Weights of a small mixture-of-experts language model, trained from scratch on English Wikipedia.
Size: vocabulary 6492, 16.4M parameters.
Experts: 48 experts in each of 12 layers, 2 picks a token, a sigmoid router.
Training: a variant of SOAP for the experts, 220M tokens, 3356 steps.
Below are experts of layer 8 (counted from 0) of a mixture-of-experts language model. Rows are named router (the router's row for the expert), up (a neuron's input weights, with its number), down (a neuron's output weights, with its number) and show model dimensions 64-127. Each number is 128 + 32 x the weight over its row's rms, rounded and kept within 0 to 255.
Before each expert's rows: a language model's description of what the expert responds to. This comes from a sample of Wikipedia text that the model never trained on.

# expert 2
What it handles: Capital letter codes
router [127  80 105 129 166 155 145 168  83 104 107 155 105 141 140  73 124 127 128 136 143 113 113 124 154 125 141 167 147 173 124 201  75 194  95 170 109 140  84 163 143 127  98  86 143 127 129  88 169 144 149 168  67  79  88  89 112 109 136 114 102 117  99 114]
up0 [129 144  63 128  87 156 107  81 170 136  86 163 128 132 150 116 152  81  91 120  80 121 135 107 132 144 137 114 196 114 118  87 104 130 166  85 118 128 137 103  99 186 103 174 145 144 112 153  98 130 182 132 140  87  62 107 164  69  80 148 119  85 103 162]
down0 [107 172  59 100  67  88 107  31 133 183 166  70 134 142 105 103  89 103 162  99 135  72 125 105 132 150 172 175 131  88 170 113 151 141 150 126 135 123 211 120 121 120 105  85 161 134  77 112 118 165 106 112 133 130 106 175 159 200  99 134  80 117 142 116]
up1 [107 129 168 131 152  96 120 121 166 106 113 161 127 140 133 117 100 120 120 127 200  86  90 109 140 224 148  90  99 127 134 171 123 153  98 149  75  85 123 163 134 174 132 101 150 107  83 114 187 149 175 125  72  57 131 108 118 142 177 130  91 155 131 143]
down1 [ 83 163 107 145 155  93 131 149 124 185 140 133 178 139  97  62 120  69 117  83 111 100 123 148 116 134 143 143 179 113 148  71 111 101 125 153 127 125 192 147 142 117 173 152 157  47 175 108  78 151 157  62 105 123  71 100 122 164 108 112 112 168 117 112]
up2 [123 141 122 174 101 113 133 158  77  86 143 108 155 189 155  98 132 136 115 123  66 103 135 113  40  67  74  91 125 131 131 126 164 161 122 148 134  68 121  81 100  97 194 136 150  89 141 106 100 130  91 125 134 136 119 109 104 176 165 171 158 138 155  91]
down2 [110 174  78 130 153 106 104 154  97 180 101  75 112 143 126 111 107  96  67 181 102 102 135 145 124 145 124 103 136 170 136 172  87 133 155 166 161 113 141 135 140  58 155 106 133 117 165 114 102 157 116  48 222 115 154 180 158  88  70 125 133 151  87 122]
up3 [139 118 143 126 179 134 195 132  95 109 122 102 145 125  86 103 121 153 101 133 135 143 104  90 110 183  97 141 118 105 166 164 119 208  74 121 111 141  95 136 100 139 146 171 137 112 125 161 117 122 155 163  81 168  82 122 133 124 146  57 156  43 100 163]
down3 [129  94 123 129 176  85 152  92 110 176 131 142 121  90 144 129 179 129 109 167 114 126 133 124 205  84 152 147 118 137 128 138 140 121  98 105 141 112 109  91  82  52 102 133  77 151 135 108 166  95 133 110 122 104 131 106 140 119  97 123 228 164 154 133]
up4 [113 149  98 131 133 102 116 121  48 142 114 150  71 186 122 114 130 135  92 130 118  92 116 147 131 160  67 127 145 112 119 109 158 187 122 168 157 136 150 108 153  96 105  78  99 119  78 129 194 172 100 121  96 161 127 124 187 116  51 114 134 128 144 148]
down4 [140 132 120 149 130 156 137 121 170  98 136 105 173 142 158 101  93  88 161 125 122 132 127 111 138 134 110 155 102 178 136 121 123 144 110  49 127 128 114 124 200 101 110 130  93 140  93 137 179 159 125 105  98 150 199 143 141 125  81  75 107 112 116 197]
up5 [ 69  69 145  92 151 162 104 114  89 125  99 154 120 164 188  91 116 123  96  99  96 136  83  77 159  86 104 131  90 142 108 145  93  92 130 131 141 129 110 177 146  81 157 114  95  92 109 166 172 160 174 137 166 105 122  58  53 132 141  74 163 122  88 133]
down5 [ 98 120 139 134 156 152 169 129  68 207 126 133 156 105 100 104 126 153 155 142 117 187 122 145  79 154  93 127 135 110  85 115 115 112 146 171 100  61 161 125  90 169 135 166 140  92 160 134  84 118 165 141 114 247  97 100 166 108 131 135 110 111 110 110]
up6 [147 149  72  83 194 175 133  86 146  91  57  89  85  77 106 106 134 153 126 133 124 105 181 147 154 141 133 168  77 121 135 131 141 142 126 196 140  97 112 130 112 152 131 130 124 154 123  84 199 158 110 161 142 182  66 129 106 172 196  83 130  87 113 141]
down6 [154 166 134 151 186 148 133 112  88  79 107 128 143 148 128 154  90 114 155 183 102 119 104 116 113 131 224 158 193 145 159 137 170 141 140 163 164 143 182 125  97 151  88 186 131  82 123 131 142 123 107  92 181 116 121 138 134 136 143 131 149 134 122 143]
up7 [ 96 145 139 175  98 117 111 105 189 157 157 117 129 109 120  56 148  65 105  95 130 164  98 151 106  38  99 158  78 202 106 120  72 153 131  98 140 131 151 143 149 101  96 167 164 112 128 125 124 156 164 143  91  89 111 101 107 122 138 148 104 148  70 171]
down7 [189 138 147 148 140 143 131 158 124 170  87 169  86 154 108 139 156  87 111 158 119 121 130 110  67 106 129  86 138 145 113 126 116 140 108 106  60 180 161 136 100 133  78  95 143 122 118 141 156 117  84 152 132  73  72 130 125 103 131 136  76  50 143 139]
up8 [ 90 113 133 176 187 147 143 126 124 113  78  90 130 156 135 124 106  44 174  20 108 131 145 102 150 141 123 176 154 127 146 175 155 141 180 148 103  75  70 158 102 118 105 144 127 140 129 124  59 125 100 146 113  94 110 115  71 190 173 116 150 153 125  96]
down8 [157 118 112 168 202 119  85 127 151 161 117 150 114 155 106 155  62 152 154 146  70 110 139 129 109 104 122 121 136 123 171 168 158 134 102 123 120 108 112  96  24  94  83 129 144 134 131 159 126 145 129 133 167 116  80 100 103 136 114 111 192 123  75 160]
up9 [109 113  53 130 110 113  83 189 113 116 155 130 110 170 158  98 167 137 145 140 128 101  84 134 137 143 114 125 151 163  76 159  91 205 113 114 107  95 120 163  90  86 168  72 120 169 140 183 178 155  84 150 147 108 104  79 111  74  98 162 178 122 115 119]
down9 [152 152 136 139 160 203  92 132 112 100 143 117 157 101  74 126 139 191  84 123 130 163 102 142 159 119 148 120 136 117 109 155  95 128 102 144  56  98 142 116 149  78 142 150 102 150 130 164  92 137 101  68 147 153 157  89 181  96 130 112 111 148  63 141]
up10 [104 129 162 110 177 221 115  84 114 130  89  79 127 169  79 103 131 140  95 157  72 106  79 162 160 129 142 143 116 138 123 160 114 105 112 123 122 142 146 130 189 120 108  91 156 119 123 127  87 187 123 167 108 161 154  55 117 177 116 168  96 177  65  41]
down10 [150  94 127 120 142 123 152  81 117  99 130 131 140  91 226 141 139 165 107 108 109 108 124 106 132 106 104 148 133 147  87 124 116 128 162 130  96 169 105 167  98 150 173 155  93  91 129 122 157 126 162  74  81 143 160 114 110 131 101 117  77 124 174 159]
up11 [107 145 137 183 137 147 141 165 159 115 119 138 108 111 132 122 160 129 147 106 149 116  82 120  52  92 181 122  93 120 100 136  89 132 119  98 134 147 137 152 121 115 112 146 125 151 206 156 132 181  39 156  84  78  78 152 200  99 144 140 159 102  77 116]
down11 [178 143 114 163 148 151 141 177 112 137 111 124 146 131  98 191  97 116 126 187 128 113 115 190 101  89 115 175  82 159 116 123 158 137 160  83 137 106 163 100 174 164 147 127 114  97 152 113 115 137 163 196 132 142 104 110 129 125 139 101  76 113  90 109]
up12 [150 153 101 117 150  95 105 160  86 123 177 136  77 192 137 102 145 109 183  73 157 146 121 101 137  93 140 114 155 170 140 153 135  85 121 158  95 171  96 135 186 131 146 112  65 153  98 177 197  88 141 124 109  70  95 119  84 120 136 160 130 115 154 132]
down12 [139 112 112 115 118  91  64 112  79 146 113 100 174 141 131 104 185  74  94 154  98  96  75 177 127 111  93 116 130 179  83 166  89 137 176 169 171 157 148 148 124 102 184 128 109 105 114 118 153 112 116  39 187 135  92 102 151 130 170  96 133 152  96  72]
up13 [ 56 112 127  99 105 138 156 137 121 109 140 155 152 141 137 102  77 120  89 119 139  71  96 132 130 133 156 129 149 172 164 151 110 122  99 176 105 144 172 138 196  79 156 132  89 182 145  77 174 187 170 130 154 116 149  99 136 156 108 124 147 167 113 104]
down13 [ 85 171 157  93  82 140 130  94 179 109 156 125  65 124 105 181 133 136 127 148 155 120  91 103 139 161 167  99 148 152 136 108  98 155 115 120  72 197 184 117 157 123 103  70 115 151 174 133  86 195 107 121 167 101 131 171 140 180 139 132 119 151 124 159]
up14 [146  91  94 114  84 128 168 144  89 126  70 210 150 145 150  46 158 178 106 116 137  86 117 143 142 104  35 154 167 128 101 127  92 225  61 105 111 130  80 116  71  73 155  97 161 120 107 107  65 107 159 124 137 126 163  96  79 142 131 139  92 126 135 172]
down14 [111 150 119 130 167 114 152 134 136 154 179 141 142 159  94 172  86 119 106  94 136 125 146 134  96 139 103  72 179 154 132 109 105 169 109 122 201 134  99 148 188 148 165 101 157 134 125 212 135 127 161  95 147  86  72 178 159 133 199 107 106 135 153 112]
up15 [109 149 154 121 103 138 129  57 144 136 133 164 174 173 157  95 105 118 138  79 170 107 128  96 121  91 121 216 122 117 144 157 102 118 149 128 119 117  45 219 169 168 123 125 159 158 165 177 163 138  93 165 105 139 124 149 139 167 144 144 117 132 115  90]
down15 [158 122 145 138 150 100  93 106  80 103 137 145 178 126 201 124  96 169 106  59  76 106  96 122 131 191 131 142 126 136  98  76 118 150 150 149 151 154 188 127 133 156 172 135  93 110 168 135 106 157 158  82  99 170 170 165 132 123  88 117 125 131  73 113]
up16 [148 127 101 131  89 105 163 116 107 147 152 142 155 158 173 101 107 194 136 125 118 163 144 118 153  79 129 127 130 127  90 191 144 138  79 109 141 133  20 131 105 139 183 168 110 152 119 137 170 138 157 128  66 108  95 143 121 171 148 148 123 154 160 140]
down16 [140 153 134  25  89 122 123 101 152 181 176 134 149  60 175 140 124 163 137 115 100  56 124 119 128 121 159 171 176  98  67 128 143 136 165  88 149 165 121 106  88 133 130 130 108  92  67 117 158 181  76 112 162 152 144 139  79 122 149 110  73 177 129 108]
up17 [149 129 147 122 147 141  63 148  86 130 103 174 157 105 208 100 103 167  98 129 105 102  73  93 160 123 128 121 138 141 167 126 112 120 119 103  88 128 162  83 123  78 154 127 168 113 114  46 155 135 118 202 128 124 112  69 164 132 105 151 163 135 127 176]
down17 [102 159 174 143 175  97 120 158  97 181 111  98  97  72 171 127  99 128 134 106  97 111 105 159  39 139  62 179  77  96 154 139  85 108 173 106 130 126 125  97 104  98  63 167 138 156  87 101 132 154 157 109 143 134 146  83 121 175  86 148 164 111 181 130]
up18 [121 168 131 114 148 166 131 106  89 111 146 155   8 158 100  70  99 173 166 116 129 115 143 143 141  59 121 178  77 106 185 160 107 121 106 162 151 153 124 117 146 111 142  90  91 109 113 163 168 121 124 171 146 109 108 199 136 119 123 169 153 122 117  56]
down18 [120 141  95 175 173 126  99 107 125 117 184  95 135 102  55 162 147  96 129 174  75 130 186 119 135  89 141 160 140 142 155  93 104 152 129 109 162 100 174 172 114 116 194 131 127 103 127 113  94 150 141 114 126 197  79 140 147 128 162 146  94 119  96 148]
up19 [109 139 138 103 119 144 103 112  95 129 101 165 106 112 166 139 119 134  74 125 122 114 141 148 129 157 171 194 118 152 141 203  98 131 151 179  78 125  75 131 121  98 142 139 121 126 134 143 158 106 157 147 128 154  94 177 146 128 101 155 122 190  90 172]
down19 [175 126 118 142 118 113  76 141 147  89 111 137 123 136  76 129  98 154 165  97 105 134 110 119 132 175 113 136 139  90 148 105  59 148  69 100 108 113 165 109  98 145 160  90 105 110 157 167 169 121 140 173 109  98 119 137 134 125 173 142 189 116 156 135]
up20 [161  88 154 100 137 148 152 117 140 131  80  96 127  70 117 111 143 140  99 139  70 106 146  63 137 156 149 171 127 175 111  74  88 165 146 154 192 142  96 148 106  52 160  70 163 153 164 131 158 144 175 138 111 126 129 165 108 144  90 125 125 151 150 147]
down20 [161 104 120 137 167 125 193 154 149 118 136 105  80  92  56 140 110 144 158 118 114 115 137 117 122 151 131 145 154  80 164  48 127 160 165 118 144 157  85 117 161 158 150 128 166 132 142 180 213 174 165 139  68 106 120 113 116  92  98  99 131  82 198 104]
up21 [105 104  36 112  95 152 100 170 181  87  80 116 158 103 145 100 112  66  78  71 109 161 123 107 134 123 106  83 175 136  90 126  62 155 125 114  66  98 125  73 102  86  49 165 153 160 169 105 133 150 100 122 155 123 149 112  83 158 136 144 180 125 132 135]
down21 [129 132 165 132 155  85 137 127  70 130 112 112  96 108 114 129  88  84 122 121 109 179 157 128  87 103 103  74  97 115 124 166 183 167 133 125 159 169 131 134 125 173 137  88 178 120 126 141 132  71 128 141 107 160  97 109 112  94 210 122 157 118 135 108]
up22 [ 89  66 143 144 112 136  90 144 153  71 120 147 136 189 152  65 110 100  89 141 181 117 117  74 109  95 137  88  58 118 123 129 157 189  60 126 167 121 102 133 141 139  60 151 149 113 135 161 111  89 117 149 122 117 126 108 135 189 119 126 139  94  98 130]
down22 [169 131 140 101 146 118 137 113  61 196 113 100  89 160 150 127 106 133 159  69 194 104 127  51 173 125 168  82 142 128  99 163  92 147 189 109 127 102 156 119  91 164 129  70 131 104 137 120  88 194 181 180 126 135 106 130 128 126 161 201 119 139 166 112]
up23 [116 122 115 109 125 124 150 129  78 140 103 120 106 150 155 113  89  90  84 170  66 176 156 138 166 104 161 129 136 144  94 176 129 166  94 141 107  99 108 152 163  71 166  71 106 108  95 132 163 174 115 146  30  93 172  80 102 130 120 163  76 115 138 111]
down23 [163 103 166 124 129 131 151 124 152 146  98 124 165 126  95 169 146  97 111 158 122 118 166 178  98  68 141 115 101 122 122  69 162 110 109  98 137 137 146 114 120 192 142 122 171 133 180 117 110  95 102 159 128 106 132 186 182 160 140 112 138 132 118 166]
up24 [132 131 120  93  67 109 191 100  86 130 110 126  89 117 179 101 164 106  95 183 117 157 102 181 160 132 173 134 188 136 149 185 137  88  69  96 192  89 128 149 178 136 123 116 120 118 165 121 138 115 141 116 143 130 100 130  80 130 183 150 135 108 134 131]
down24 [104 131  85 160 106 105 200 119 120 141 103 100  96  94  80 122 135 161 149 157 180 188 126 191 129 170 128 160 108 109 167 168 142 108 132 121 115 150 108 164 164 129 103  95 148 134 147 152 150 112  89 165 180 145 108  91 138 143 137 117 113 144 125 123]